{
  "n_layer": 10,
  "d_model": 256,
  "n_experts": 128,
  "experts_per_token": 4,
  "d_expert": 32,
  "d_shared_expert": 128,
  "activation": "swiglu",
  "moe_layers": [1, 2, 3, 4, 5, 6, 7, 8, 9],
  "router_score": "softmax",
  "normalize_top_k": false,
  "routed_scale": 1.0,
  "balance_loss": 0.000468,
  "balance_bias": true,
  "router_z_loss": 0.0001,
  "init_std_router": 0.022,
  "lr_router": 0.000523,
  "n_head": 4,
  "n_kv_head": 4,
  "head_dim": 64,
  "vocab_size": 15728,
  "norm": "rmsnorm",
  "norm_place": "pre",
  "norm_eps": 1e-05,
  "positions": "rope",
  "rope_base": 10000.0,
  "rope_fraction": 1.0,
  "qk_norm": false,
  "attn_scale": 0.125,
  "tie_embeddings": false,
  "parallel_block": false,
  "init": "normal",
  "init_std_qkv": 0.0254,
  "init_std_o": 0.00568,
  "init_std_up": 0.0254,
  "init_std_down": 0.00342,
  "optimizer": "muon_variant",
  "lr": 0.00866,
  "lr_mult_o": 2.0,
  "lr_head": 0.0109,
  "grad_clip": 1.0,
  "warmup_steps": 200,
  "schedule": "wsd",
  "decay_fraction": 0.756,
  "decay_shape": "linear",
  "final_lr_fraction": 0.05,
  "batch_tokens": 131072,
  "seq_len": 1024,
  "doc_mask": true,
  "train_tokens": 646800000,
  "steps": 4935,
  "dataset": "wikipedia_en"
}
Below are experts of layer 7 (counted from 0) of a mixture-of-experts language model. Rows are named router (the router's row for the expert), gate (a neuron's input weights, with its number), up (a neuron's input weights, with its number) and show model dimensions 0-255. Each number is 128 + 32 x the weight over its row's rms, rounded and kept within 0 to 255. Numbers have three digits each.
After each expert's rows: "gets" lists some tokens that make up at least twice as much of what it gets as of all text. This comes from a sample of Wikipedia text that the model never trained on. Tokens count by the router's weight.

# expert 34
router:160156189161152160119135172154144135130126091142136217180060148113123055113100134172135168153144160178077102076143157164152129126163155106106133108124140180141095085136152150155137124098123151146116070153153116172115096085171177131111103136171095058104098139114105146097197153113126147098144165094122092182149137078097132150092175122194144131069103141118079163138109098130192170124139125197137175176105126094123206128119094135133146129184095078112078112111139187192084161149125146114127125126181131115126152138097155152121130086152175130097134108195137132169140178120062102179110032120115102121113150158168123145162168119091082151113191145141111162098174112119092100158083095075171175132157154193146146096127092174127104138140098150152138132115116127156115139157130113
gate0:155158134158137161153135097189102146097154149146085175079204162120160141153090066119081090121117055173121191162113109076099185112189135120118137133099122114118133167129116142201061154105066170128126114129164077079105130170160178210114134134128096108161126143094096136114132145082110115128157063174142146140109182117096112155126108088128094167101132132141151118213186112120098117127128191132167166157128135107115117113093158177098155181127181126159131095163117158089131141120122151127126147144160110110129101079139109198173173113190112091165110129128123121142199095113184101127102103131166164112082158107117107112084153094137104105136114107141183140059158156148141020145176158187110148094143143106140119158138148089140090172133167121135094112122121171140078094097145140
up0:134169095120093108137150104061117162130161130152136096115091116121097109154114070158082132100111073208164153133132096129176166122139106119049153196116108088138130098128178171109134086163105205110074183136080134134074141144136125077076198150122142114152142155061146129136167132103140121173138136107060151158136098157161131123106126126096102117180159180163161154148186104138136144084094128137139100129146073051091113129079131092096183126185144139170059108100084145082118117157147141163123151170083139143108126177086140112121102130114215153101125076154154092108103122118147134169104089135079179141160101067157103144140137116086152162149153073118124150156156148098132151126088202134181151111141124139103113111121207119114128113145083084145120162131133105164212132151156101
gets: " the", " The", "The", "s", " his", " this"

# expert 77
router:146151158136137150114112155123145123136125119170116211188055132088129086129099144179157159143156167146067079083165130151182125124134172117097123070120152161166124089141133148140137100089113120116078079150127115189124091110181157135121088131132087078144102111108134143098175158104148155095127166087142073122193119077108155143114172109158135140077075101117109173114097100143163170153153139162138197147115124142139190139113075096124168124164084100069082110058159191176100130144163157121134101141156122105126175139093171149115155072075145153102135094182130144156115172152078103199093067112146117105115138161130097159181164146064065141123158130074137106117152129153114107144075056099203161150167149170167173105123093165111124130154113147119161151116155168146090141142125096
gate0:118144137129109121102181122131101105182161099152144072117169163068123084117128140156120143079099160113135151091147139140104079157140149113174115202129088114126157123138138126122130124123193129196132132153144142064129163153102141134204136075077103067121081157078072099169087125142149116162146144193189147075087063114166129105071075134115160114145146136134096107122129118142142102158144135132113135091177151183155133160100166106150138099066097171108188151185109105072139076113137107115095095122127158088145193164141207110123129152092071159113134147116132155167083152167104077127095169147172156116127048137153124109147125074149164136114160138095129157148074066149134134091070094157112120156193126131112107093138087150112069065119128089157086138181108145100090160113154088
up0:176142162089107050111066122124095149148138155148102177108119110152164124084134141129174147197125160146094174100100134107090145132141148119057171080171168101121109176110134110118156100140126114148130112112089136092163110166172106107079096129118132119094146135094144164081147113146117157166108126115130115099106187193139082146134168196133125055157126148107078202125151133091161154125091035135083148157103120097106166157081095121145174180111187148084098135153091144125146128192086180134096100127109183207204148112189173122140139134133128097134073143125100103140122100148104162182147152137127126122072142074148140117128137140065119193113134141198137136122123142137130084138149200137184138150145119107205101113149143149145178070130127068173095171146098123134111101115119119
gets: " the", " The", " his", "The", " their", " a"

# expert 97
router:121084111184129150055112175153166138118117095210160111158148120086157131103142113167161148131171199122111086110128116158151097127133188149118162129175137140118136102102145208152139116076131133118144128120154136140078063087149106134127108109157129096124060095102126146133177143145114162078118157123120113141138107092072165147079116088131110146117128101106111104050142148146139162158193111190095191154153140080113166134110076081093154070201140141155123141143080151132100139107221195137143097137205122134109105138107108131170142083124174131063093099153170159163148163093103102140131152155110073135156153132168097189121180185120125131156111095133136160129157085108121104169120088076148188085170164165170115110099120155118158178123127151097138158123116157113086145116060081
gate0:100143188123197122155136071182128153109119093198079189124147089178122101133133188111130112097107127151117085110178140140169100132103139093197133111138165087136105096107171161135084182118080134147146120160179147147122121106111114190110093143148125142120149112154142129156169122197115168096155139140099227140133136118094163083121111087120161175159095099163097087114213141128060148070103071101149180114096159124133153177157130123150148089163107076108148103122106124158126146127082084083109153106110065128153103152155135074080134106184073139182142167105154095121160147136148142103121127148102110071173107106118209205091143114119107079099119155112138161117124173145116123141092091097149101139106136155091150137159156123190119135148097145169120079174095140094153086157072097
up0:177125125137141125136174067128161121084184112135146095107156149145166109076110058129168153150110173059107091193143146129136110151132089137107117106124111131091125138122060070117088092147094119159140115147189129116164077125127139120151062198166138177140144172132161141111088162097134146166152081123123095066174114101142130118142151139103123118084203170052192114160116154122117192105173146114120113187077127103124123150129181118170120143078090127111114128126188125138141124161071172209137142127133133156139127167113093168113132117101161151088052111127141129162130131180089095087192148143126136129117155141138097077157106173156146155083150105086149087140109124128126106201188146180137160153105090098122137143175157100098117101141142217119099129072078119159176156089129168
gets: "-", ":", "|", "==", "===", " •"

# expert 116
router:176151175181124148065070168154132111151138086109105160128094170134131065116085072139141149071119133180099129116147165145114112133189157110067166097165137181107081131128131155159117128142082165084128106149158099187093123130182197147143080118147104134185112149127127135143120141088107139105152120121098113153172100097139129114124141134156086135110152091107114089116133054122199165155124143155119130114089091109125145178105069059093148125139127078099056125146104137172111114186157132052130105055096139153161175179133120174145168119048108153086103112198152117167130144131125110162145142141143100143138134123160038193154104088095108175176120097083106125137133136059135087184134119117125126099118147115141160136079141153110125123155058103094179104124174175165119176127108128
gate0:149158127193116143105116148103142108145102161164151127144083148107139088079138128217163110140162156135151090156130106159138107094192074126057114146165096146128079094151104139141135149112121076126191126173109157145112102132216098165172140085168114176174183082175149195150078157106118090087181177153144057105108155124156126109147140185127166148116133110092168102110135099085122131119152150144085118156166097127170160138155114087074119138154131095114168106158107093110107097084100114042103076120100193149077114125170129159124132158160123140121115109140132117107094119106111099125130155102138108152119072127157092185125101122086119131071081137167148141142122111091131211180145164184090152123137079097080130184104151143125167138149150106075106034092090127101106100144151163
up0:124122114162121126163108186126171073124129143111085140163192182141168094155154108046144138114175078151151197111123130154090135119149181114123170050081139117100155122049077106083114108148098159172117133068123178088120121092148161143136127143178134172142141171081107133164121108107089117111130123084166098122162172085114137161128092056168131069102210123154137146127100082117146137147090141099097170117138127185108061166172160123177130131112141096166120153168111160110121153172128167102154046128087137166125096112113108083130142177083092095234154178111115180184120175156143164132094150127138107054114136133076110117146124116105126153150136136125084122116150145092093149122128117102109104141119122112105071131114104107109153159131193135082155196138173163135117087139132122
gets: " it", " there", " It", "\"", " r", " which"

# expert 14
router:116153148180157146109118161110155139154135136132086178132120166112147083149136080157127132090120159191090110124125178192149103208159147121083149107158162141105074155140149148138173092117071193074091088126164131148085077047123156165163097130157064124130086171115144161106126134097106121080162121113046163203192132133135178099115080060162098138101118083123109055138104074108185196157160169148102126152096152138116120144114112112122141125100119092086090196115090151119079183120146118107152118084110084118154106165131167163114153113111175147091130100181163147156201137054123125149113124148119081158156155163154111144159115149123107169171121068121136123110136097104112117125105113136184103085135141136148137125091134122137075103197113122144173138078117121171103164159111108
gate0:135154128134145157172140118098188132116145098164107159182116119108162122125133125087090070116142093130148145124125082180156138147148128159165094118147148136171152158128172130131097121115081160122170156123106076139109091114105183129168074115077144134143098113172090119066145067160143103060140077181207139080116086183187062133112114127124146069122112126120119144168110107097160117116162139165103120121099183194069141077118138129127132137097143092169137165161095138064068130131103132199173155155126087083094068193194162161108109181099098162149117109129139130145164146107059210113112188128099142122117124153115159148130167132152150127108059104186123076091137119101125091108103138184161149120136161161186097109120046095155115116153132100161108091158149138109140143075120104
up0:139132126165148124164081080201097123089156150164131177165167086121124098102148101124138124148122108126171118121111140119168097135080107153086136133116125094109127182085095084117143133128101111155103207094142114081075157129136170118108096106134082181178113137155115163186112123116107163155137097065121068179155154156083121159092123106110179150149114078169129144148135125111081168091112077168177125088133098147125115093173148078143128137163127196167088158154152173099144119183204134138149172118157097151101144096146104102121124148099161026168094118194099109086120141100113141115081172082068150125147141134128071110118148151137188140140041171170085120142128127143126112065131152118110111072092137106188092071146147116160126138102136138082125167076131188124117163196147161
gets: " c", " d", " t", " C", " ch", " g"

# expert 26
router:135116130175160151121060162152127132148077101205145148170066111091148080119104143107200202121182143132085083109116165126168138134122149142123202128178144149087096100159144132137160134070127141099127078119105073122115098095138126210107132099139070112136113089118108164083126156113077129143135186113127099175131050072117148130108128130153139142130127150119098099035111121094125120137149130127112164170114129094107137099109107114091159127127114126096126141118116156162118135167164204121176130117197124069182137111092125141130127133135119162059141116125145128170205109127066166134088094141090112132122106147122096140138207136083097196175117119135090118138162130089091123122115093116132172094200198147135101129066089147072132210133089118087140194093138131126110149123110098
gate0:122172101193081139177166085097133120170093133182143123183116109106136097098158123121144083135077158105139099097156151124177067145097117154119143077140116174115122157118111146121036095078177126151124116086071070111084146093150104077160084138090079159089112162090097130085087122110178161099163119095170086115108109194115132103131089180101138112139110114085159124137082138158152131168195142159174143094158129109164144048122125099137089096118117102121145150183138150116168084154123103119142048128199161124188107075122143100146138124137080132169200118123135128065109122093148128097143152155143168124132115129064055156133155188125077164147100148157099165108108105155093130145135129169119137104120076101137128120077106132094155149096066105145124119098182132069172119111178129
up0:163135145117134145099087136117151134103191141075073072154154127110132170140034091123076122120182115095153166100118090085123136098144174111145074134118151116121120170155182101167154107157158148108110116124109069160136075121072137095097131114149077121173109096115115098154184175146129115101122125143101097133177172137061083132106156070148162100147185167102162172156105170154135112124113128114108135116111087088125127225114108086129173110136186118166096126172150123122120095113103096173154129079112105120098117149194132100116099046197076126065118153103084170149091134128151178091181144189144118152121157070138146145090137119095137089152158111162110079095128147151156109122133195138102144111132071171141132090130145162135161156095147167142102172108123167158105064190135066
gets: " |", ";", " /", ")", ":", " –"

# expert 1
router:131200128109130132099139124160162127145083120117142133116113145113146108126132075108090137126136128153097109120155124122126096108144165113101155087180141170072092098153184209132181119122076194069116110134173142140134128118175161196169106086124135117164099141093101137101156125117136135113180180155147096144184139127151155124114141101135133109104077092136152094114101067002149168136191168117060181123076133154141144153082126085125136125168110112137120115113035103134070099154149107089126112108159147129205185167101136198099134104123117159045086129141146162116134094122140103107131123151109096126146143171122119149154178138095072114155155158136105111107175119136093082153124095144179168099134133138114160076118069144128049158149085170110204148098151116177107121167123082
gate0:155123183120098100113154142066112119059165129116113032090172098106161139148141102158193199148114097128134122162128114081092147143097150138091117122179122135121110165139134186128129124133121176125141100127127138090140175072116193061097114173107202129126123107134152183158144061102153131146170124186157122085162118041165153161139196126130136150113151129118176103123096132109166153102100149117094151122095058129159059138153113134110096124154138127110160082171127155109116159121118110134131117111152142110180118133087067098155101117152144086135171129158103157165139200177101163088153132131107134100111108129186159121175128154133191111083143186126190123113136097134159134130125134120178106130179163119111170199182138084148195192170102155135197127138150098146120160063144156
up0:114147176110147173095176196095127133132146091087114157100132116167155154091078126134166129118086139156156152096139134142165156041112183099091075120086138140125116186144082156103150150123137126167128096140078107188143145126104109145074115132151116116182087083191109135132120163130138129132130162133129099154198173114154108094127159097199077116146158194176088182132127170123117140119122187133144098110163127103085190167194124148131094102144220090115115091110077112131131112152179121073152145161115071081127147137144120167080143114155113062093121142150112112150136146122101195131145144124119130105144162157084159076123105142088107086104175126168130117115101157089092162113095159081156084093099159088140196179149073115103151108087177113165113135162094207132123122102139187
gets: "r", "p", "k", "w", "v", "l"

# expert 31
router:136107148153152169065096133149131107145108109182140138162065155056145099109082151143178169127182157103098120130124178117180100092110131117091204132177156157107147119157114139172156140097119148114086107135123126114127117140174111137089083114149087080144104128120094149088128120106087100148144140103114082127096080070094178132107126114131109199102106114115083102068101116088110159145193108141104155166091117093129160145128085105131181111149079131095086182091105178176099124129120181111199093091187107085152114086056101189141141107132092161103114142114181149169162192128086160166097103184137091182133117133105110137143188128085094162197117113124130143127156090078105085153094090102148152088186170154166141115148093167102142198140138132093159182123137145163110157132096088
gate0:137162116195110144107115125119168151150150106157119136113163178176112162131103119164052156121098199079104100087125134134108154132137079120111156061143124143126182124068077087113116139087155114130138102185107107166165131151089148151063140112116136083140124113114095138125078195129077089112128144121140185211181134142154123113129127162048094162198108161136164097180110152080132089101150135132102176132118151174091151127113144111120082147144048166115134148143102147165178098158060074078126141109152156144088130088184132113105151141152098065141084082158141128119133184159125147147105120182171109132069113146119102132095093149088100140163079105155108097135149107056087115102106048159153145138098151076147151139127168153115110111091175164091168096101149129127185155124124179
up0:187097186140108155115109105146165119114176152120128127139109122130089152142128134142105114170142115078084171104096144134101170132158176115141117126109095084144165174107104123139136106102121167131152122131135158171084168119127162142100188150144137088138194149138178090133141137120112140158145094070141103123113065097164135085115155117142055195184099122044040096134091086078132097086129191083118065153097124104082124140111091145155044115114104131096172120097109144122148132116099124107203121116034130142176159131069181147163128129141113094126103108156175139149097066106097132166076088145149108183126163147060114132137128135128050068164150166133133140146167121127106135163116112098111061159128117147165128130091052132105089161104168160141138156117132128170107169064164154
gets: " |", ";", ");", "%", " /", "):"

# expert 120
router:162096129111168150072120142173150150120106071126172151097072176145143139162089094210134106097143145180093129117118137124118044121152130133108167084165195128095126115143139177156138129117130180100136120171130110177124073120150113156157095066156140087175086143156136131121136122089144153129149172116150074147202113123086122164118146141134113121138123077055095076059077140091212128113143115112125120145139117119101135155120114154071172107144146125110124150103143136159136105169177183157182118097125118132168146157118115142158157118093186160088074057172166151154169156126135082177142109164122087158134129133180064126163156147126139198145115087112137187123113108043140104154093093085147193091162119133145141084111116135076100204177100122099198150108135113133124150113133146
gate0:157133132150114147168140101122129159100122139067116123116149143147164096133096137133109139133115116102140143102138125080064082148084097136115115189128144155094120031097104143189107152078189090096133065167157105168146172158140175157164061106093158084119096130093134064112086104123138136109139133124168136082110152163176137105115122146141157085101115149183124155159149119087150168137104125161144057162167126104156166191105176085127140063096123090072097129148106109125114104166184170070103150087169050157134187138163152155124098091142100119145148160157130105133118153144181095198127123140152115194131108059160118160131086132080070096164101131088079111120083177124133116148146135160161147069112136153092057118117101151189149140169153147096132164123114121065098137108134189
up0:133142133092103123152118156145116227151165099149133150161174144105132090062144163108156138139058133130116159120123170177152127092132138088145123114158127129157072165057107142068113139082085141128092121095141149107113144063091174128131114155114134084174188156134073093105116146160144123072111151156115167123099074133097150141041092135139126154104095131041137117201149140118158099080156099125111138143123148179097116121130115151091143149147123122151123022097123127170155104092094118121141161174095165133124150135205160155124136093148069138215146126116197083090114124145139104066117146179118120120164140071133128152098072109130120150093225111102134147170176057096143200134117132109146102148111092143143088084157134100105154133131084126173116078125108132167126125140116136
gets: ".", "-", "/", "–", ").", "=="

# expert 109
router:173082158161150135104107144189134193151074097110163124142137149086121053162132074108119130140182134125178140037091193152180091189152163129126161122134169154138098137174136128116204096069089146124115091150154113111064089147109123196113130094211100111134099172129119131156134131127120167082105118052133077163174096136150149110133129127101111140123090095107108055122132144049161177133143105166119114159103176162154149137088126116075152108110085094108141145123066121134108127133170168116184131129141131126086122179109170134110144067127180151124130118168145137160185168116119086123108078168133053113130118136190092167177150172099117146114142105123067117144136132126088076143125126105183116106122154172139127085153079135110081156128072145146162170129149109156141143161114158
gate0:147126143144156063130176139089139150087079095101104140100041143128150091155168167162142101119079073161165108129088107167200109130155116072146139141172128182123146200125151168094149117128155122105108130091095095150116207131115071130120182179231154068066126107126124162130155124173122101158169165185176139058152125150150098121125130099200131162110121162120131090097152136087131048147177126147165224136152144059148109090114141085075131133152121160122145082159201118148138130160110105108129116174095144104108153190172125082093119146145165121149084110116142146164155114120114136141125122149137167130099136119110113136158076127177091137172149135135129084126128115173112134120122188167094138200094164159129112098127101167160111122138114121152182123130159137151106134098135183
up0:133109136175127102132090151073078209104113141165146134079091061103094122126086125184214154114122119124107130161124168144162089074123113122154135141124117076151144154142089190111114151075159100143161065094172190133119132180092095174134177161112133070123178117104100097116148179105151061124141181143144153162147101182197167100145098134190176150159156093107135112119119100114106075147146156097123120122144157111086170133138125084094132118158035152105130155108108124152153104100122137121155142158145158124170143167140116135124128142120116133133077104123125135114127099099139118057144124067125153139173122069141151144076117165097144118122178056141099162192127135112105152134159142082067153136153175153091079181167148167160140172148089114123148135094218166110100081118170084
gets: " de", "is", "os", "us", "as", "es"

# expert 95
router:135141118170151144135115144169159166120101106172136158127122178071132127172078118191118143108160181142087100126151144132124095145144116114122144074185148130104126102165179114180163113119057184118063108197141148179105129106196121151176119155134130128130102157119109165085153151105104148079156169119081132145198085062110183142118140082162133156115077041076113116091073121126121160166124131142148131163103120137120165139132121133125167101147120091129116154116139103119115171145154171112170163092120078127116172197101168109149180119130123157068105120108193188133159181068116113150087090186134158147151157131142127136142166143145105138127137105078105154076167108096103107175100124116160203098195133159139202135108113156039057142135116118099126121125206150138126131137095117
gate0:121115120139171095114116098070131094116091070116131169131113091086153116169158115126138142135116122178063164133136084143130162148090127196114139170122067174120110140082142106082154152117144128131123194172114116112081170159144115077127108126104126139158112157045159182129098118168094092186102053129100119134112111146100138004133124142143157126113099175156136134173133119151159174157161100115113063099187134117159128113132066116091122103122054144141148127102096165109105111207150121131089104094109076163186135182115084063138180079151123118146045185098140114097120157113117103174144090070114134140171137116166105119115104134146073158122116151097146120163107127129119096140189138159122105126133180130065158140138162156118163131145079141141063138118172075157107152162113182
up0:177132126100108101128152107149140125160151085146122144151121085129104124127115097073190123165087161056101150154087089124076146123114114128124179089173078170144122185098182089120148159125175109148128108088176098095110145157143081157150154130134110184096179162145103195074118107100111173084123125141099102097154121045135114076151136146137153098102128143101142133070109198148093169121133118139184110144162145103125120106108137072063155193084121194165184099106132129120168141094183150187181080150173174143099122121108152140082120159115124172142146117115130130121093121093055086165130047132140087094143125178126172152087157122189093081127167182171124127155147109096134096179121143131088134173142098137214149147117105158119173127116117186170110121092084114123108107125111101
gets: " ", "–", "1", " ninet", " mid", "eenth"

# expert 25
router:129160160154151145086101135164099134166120087133198140178140159140119098188100079128130135094130161144052129104125190156151117189153125101057182090155158130050031116170138107170145116126121175106106102161181119133088130112173145154145073115147093159170123195088138171108108160090132144075149104092085129208152109109128186118126104095131077168111136089109088107134084085130129132110142141124110172115090121112116157149121072062103143147117116084100107156085109119147109118124146144116115108124146127130124131134083126170139142067091123161093080064141182089153193149059123084132103111122127056171167149136167066159169092148090095133197133098131114099133159123080142076128133088125181120081132156078154148139129119136130115134136118163157168111121136160173104109192091105
gate0:104142134144127139138085076153132119124105162125142145133133145149156131144203129135120093120111160119130150133175151128179112111110119143137146158121119149103138146182140036138151181129111180233120107220185099097131140159094135058081107153165096115128128148108102099118139133130101094123107119122139186107151092122123162088169119136095197191179116153149148200119193092124161138106140129114103097152139171106151163120156114161096160099097113120061131097175126179088137091077146115138224123103139104083110108127072091152105178064138133144166168172086106099131128142111150065118167099080100170149089165115158169109093150142106183103091153142184070123127090119181151138122108162145164155116114131155077084129144097160148189137060140181164126194132128082125095146105115124
up0:132172130120144122117127108086118139135100121150142173130067115132111072069150111133165098146154129166131120113096135156150168175102125121162127063067100183169178178112110122159129169185119166175134121105112116086129161194121129142076167098163132155099139072134108138180167064119152158129119159117134141063077178057154133147103137156127118104158055096115169154136160098102189099124162095173077122142107142118153125121082137128102177148092069117118124157094126131128111077087161126112161162121109122163137123165145128126130139133179187195155139098165114111158084174149143203137126144071174046085169141111175092126119115086062098128162128173108085109088155108085116115140132134124165133139129073117152095145142077179109114112139181179159118154160131161067124222116134075
gets: " r", " s", " S", " st", " d", " ins"

# expert 11
router:121179128191163112106118139131134148149120119124111176157143147139137076143106121139116154085098111145074127082150176172154122134130131148107185107166138179078065124103158155126179090087125194067094146184138129130139123116161122191143093095135068095154131168143114145091155137144156178080169090070094138177131127126127149117100135083130131121082096112133102079118091059116199173095179165138070143114085097154110151110069128104081127138154088093061137132089074096128112159119155124095136160110124118162134186146089105145175189091098174158150074093160138138136177147075107109109099089136130084112175141170151104134111125170109099108186175114083068155134117138128124096164126079124174114085110122170142159125120084121114072124188070162120179135103156164161093127182066089
gate0:158146106170133098139129148187132136118118148117081149022168130150139160127093084079126118120102195117198115151133181171130099103147163135154129139185069113147126166158124125115140085116140104093129147171117104117181109123113171177138067134123120061144135157205095074072126142132177123136149083061124160185173125192114150165122122113174144130110171115113048083129142127127127152146082068158110159128077115197121119131164117162128138191136134107169140109142086051112148116120098121122113138128153161128209114114087125120131102192138090153123192111109134088052163142098136179139102128133123140122128116094149118090141123143127192136137161113157107102160182132163168123152156118152105132117161137075106072174113107143143131173160164169127052143071102162132102122198105095
up0:152162095157129075113159084110135188144158155114147147134173125153158100146120125185121130136159150116190151142146128121159156092154173132170125151084090129158132106111080122092118158179141129117149095082139115127090114123055097215155083109113180142113132132150087146074132191134141157105123116137092127162157122132097141159142110109155151166093115162187109135125105101080176136131107141115114152104118119120199085194147104104143192139147146125109171130089153144235138096086158068127196134097086106123179131112074091109173116151141117108148139146094069104105081172082089114137128093124088131065094116090143101105113162133057166123095141112163114080135109123149093168088175049172122182168154120086047150139133140070133105138148134081134133172088169090186165146134136089
gets: "f", " p", " d", " e", " o", "m"

# expert 82
router:150147151102124153083129163158129133211099089145161180134105155133162121119097118182157124099163171161079068134120112126212079125149123089089132086121161122109109103157160137115143117106126165114087151138164107143100090097142130175122107120133140086180104129130097117108154124130113133145116138062114078183157106129056125154092126135142072142102113114044120116105077128103156126119181127140110138140123157092112144137145100132076167107180124081069099141099127168147136131169178139141174153105167089086170133129142140169174147090122136163121095122185162192147209185125136142152121100156111083148129129153175107114184146124124087183146116036136135131135100088085132067170118102060141205092189104113158121054136092167074127172169117127075151182129160136178131148108110087
gate0:127087117107151130130128141144153191149108114140193087127167039075125097185134104123129069127125159112167155153103117158163147127139160152163154149143151146108098140105079159144114159122149121102169142197056130087117109112093094161137037087093124176167075081130116156076087053125072139155134153146074116185145137119187132051101148119149087161154157183152127141163107115120139166160103143092091136119143117171151113126151104104130137218118127142104090077127127156127106136082134078166090149092128163079147098065114118055070091172055167144179142161125149092112149184153120144225105110125121142137131103114160132117118121100078171121102120076121080129135118125139140099086135124144146105083160143106066124126104116106107142114129100102153154112104146156131061100117160182
up0:129085121230121184143098125123111142092145131062077128136141107141168101110130136124119113204154115172126161197136168133063098100135143146188163135069109084132124117050099152115140116108154111117138067132171102084153123131111131183158089083156150119127075110108111137132095116085075129125139164196070121155138113127136156181126134058135109120065126154166117111126148117158103155108131096116140150130117183172158079079116119103155172125066125141096101129092107076079117134141138124127152106080103132138080127155143104099099126192120160158138140138114089139148106122164149156146130138121113197151169101121135072058087158124104134126095179190116110142114163184061105110146130115090132114149105153118090088116111069121144124156200062147155155118133148035079091055124074136
gets: ".", ").", "\".", ".\"", "==", " =="

# expert 89
router:151180168145143143077136171148157129123092097177162140160119143077182141118115115148155177090141195116094086093147177137152132118158159109099166090184133119109138093132140136134143129091118139131125135153164103134090086091143133132155089092156146092115038162134103132121142144147080130098141149140144101139161118092101153174095141114135083160136141081092116090062129109119183148144177115174106194185135130073129151108103084104056154098141095138116146191118112167136055145164201171134142077159183097102121137128069132149153173084137181141088072082155133146191156179078101063101164126153074089105147162167135105179124170164108147117160127099110149155090140066054097135160119091101138192088179111160144124096111075138099090146118126137097142183131133124114086159135092118
gate0:103113157082110112082137178167112099130132130148109182130089146132087160125136090141130141107151075159121168142110077090128194184105147147131112131145097176139119162124134091127109181083154144106149164162145146125146133148129174125148106132111079214150085182115176047122096151081100087164098135160113162095097119103105097109084154092151140071102078107120124077088131127178185163164089076091134171161157081178145162115106128151128138141104184133129097138241145157136158153154075109116171132150116099194182143099049106116137146139070137159120139138108125144091111131103123145110075149099082177094144169090130136144113112083114146164091141141142113060170102152113161125148121144177163082064116133062089146134110151150110144123131061120139144120145219106087131157183148141
up0:121115135141142120086120073119101130120147206139140172110172101177182143124136150081076077129145141127123160101155160107128113161109142149100114121073040198135094168186142114205124195156134146124107086136129161155162106116116162082077129154156163217169133144130104160103131179099095117163128110128133148151110139093151162100116111048147137131093141114108070196127121093130115140172139078085109123123095108113158131126149146091131133120154180134194064166077159181142104078116119161126160152135111054070116128113083102135142159102140079217128125136147093171098098104068091067062123126125089104144151116092124188163099131193133119066126125109171132108123118103195138124100072095151130128135142108088172198105167132133117141132120107142162097108123166158147152125117162121
gets: "-", "|", "==", "===", " •", "="

# expert 107
router:174115181121120114095077158177150144157075122194167165159103132091123051114128110136159157128173138115098069143115170138185142130111151146134177134209113131087119103132140147127169130045110146121146126109134080135121069117179141147100121109149114077187143116120108148067128134105092149132142195111098129174106096088094147157098115106140089114148094103107086082054111124099117142148156128162138140189102131114100161118119079139060150137127125129119116113099119123151149150175120168105202129135174123111178134105110138149158128128139110162062131108134080139168192144111070159133105056163121107135131119171159088204156168126057064172140161082113134113140169094095086085142066104097144185107195198127153116125120130120099130179193098109092164185145116155120120133139096119
gate0:123116165115155150149129113087090144133175127136133068099089156155108063068123137132093090126074143144140153158136096151081144108133088146138172087105144123080200082130079140102177109119145020137106158136074181128149098109098123124147128126162102147128193132109193113117149164073142084084143123083122077092191120073124087153148135189106120154183144165127121100158091194209107127173125132153150105177117121103091141173090158158153107094113107097128112080151108106090123122161111189141216120083096145107108145134103109127150095116096120115123135182183111155112134161171129108143137105148094190136127128176169093120133133190111099152119178115080121163119156138135117118121157117170092080159145174150029134129108174109141127094110149199074140148142145080148133110146079115
up0:137122083127097115145125116138070112155077166132093101099101150075120112117152101117143102127095170108125107081117141173123125130111153152099174131088110199159126151099075119187071169097118166118124160103073125129071110133115158151132127110067141103163170079085085113094102086128150142111121052109127119190069099156135149130112046168127081108105114147223141138082151115132180124186121191157091148095145113121129139102101197093123107083129116098166089079096161142053144149122136137129101135130103143124158151158110080090107129152171196161128135086096118166118148056185147123160135158124120121158118129141061087088185082168113155131151116173071117111160136138100172104205117150081164160149115150124124128077069077161091149123115171078106163154126141150124101114130179089
gets: " |", ";", "|---|---|---|---|---|---|", "|---|---|---|---|", ")", "%"

# expert 85
router:132111120143129155102081149172130159130109129149162124191121130113174103141084103108167139106229126146138113112128148147139128163112146078087176130174157134137115104180156187151134081104064149074043149161146095147095094115121173149136140098163139094158132143102090122144173168123119111122158219119118083160125065120106166134105105053132132144118077087086119070055097134084085130174124132152126125149108128131101093151078109108125133087187107130118112183094113141166067166124158160134164128116157111086166166103082191122139132111087116129142129126215178178163132157102104127141127135173138125118160152158168106181128178204137120180161202130120132151116145098121094102164107096086145124073108183117137151106108101120105102154116124138094160186120156139152128168098043089
gate0:144113120157092101101113147182129059170109152168123069181149167223120196101115113105143128088091125123156131125144181190130117115149143091158149098175154157151082144088132086115096067091137119120135140127140079141145103086105156128126114109096130130096130121177120082132100164153057125063165200140102096039093100162180149118168124109166103123138163047209112097064103144096150164175112115135085086122139123074117081080129041143084118111137109147110130141164092161140064172146139108179178109081111098150115128097072124121157146157145158061109121089160112102111125112147139106130110140108120170153117110106140143158135119198115131119150149149151162084112170092135208138098120139104127118104098171131146158089149185122098119152141137165099164145167149100112156108178144094
up0:141071140149143141132154093123160125130138130077120146098089146166090201090132126132100128130068142108127120129081085149169056127120121078066112165125196162210171097047119162113143160149076087157185156129074111172152126127117157127096053094164161177141116157174199148130127105122097094115126120098155147101139123125122143171117134139101108133080182132105093120104172127133099139159172163146115175132214120095157080106197163137101131072123148179120130154124140125135060135140104142137141093150123096134081167100129131111154123063092106028089084103147152141156145144182177101159127108122143104113122099139137161187153129169159167125114175126174159135134149102156175087098146069085158161107148110165116129114127059124089142082077101075137096137175121101108125112102109107
gets: "ia", "us", "i", "a", "is", "ata"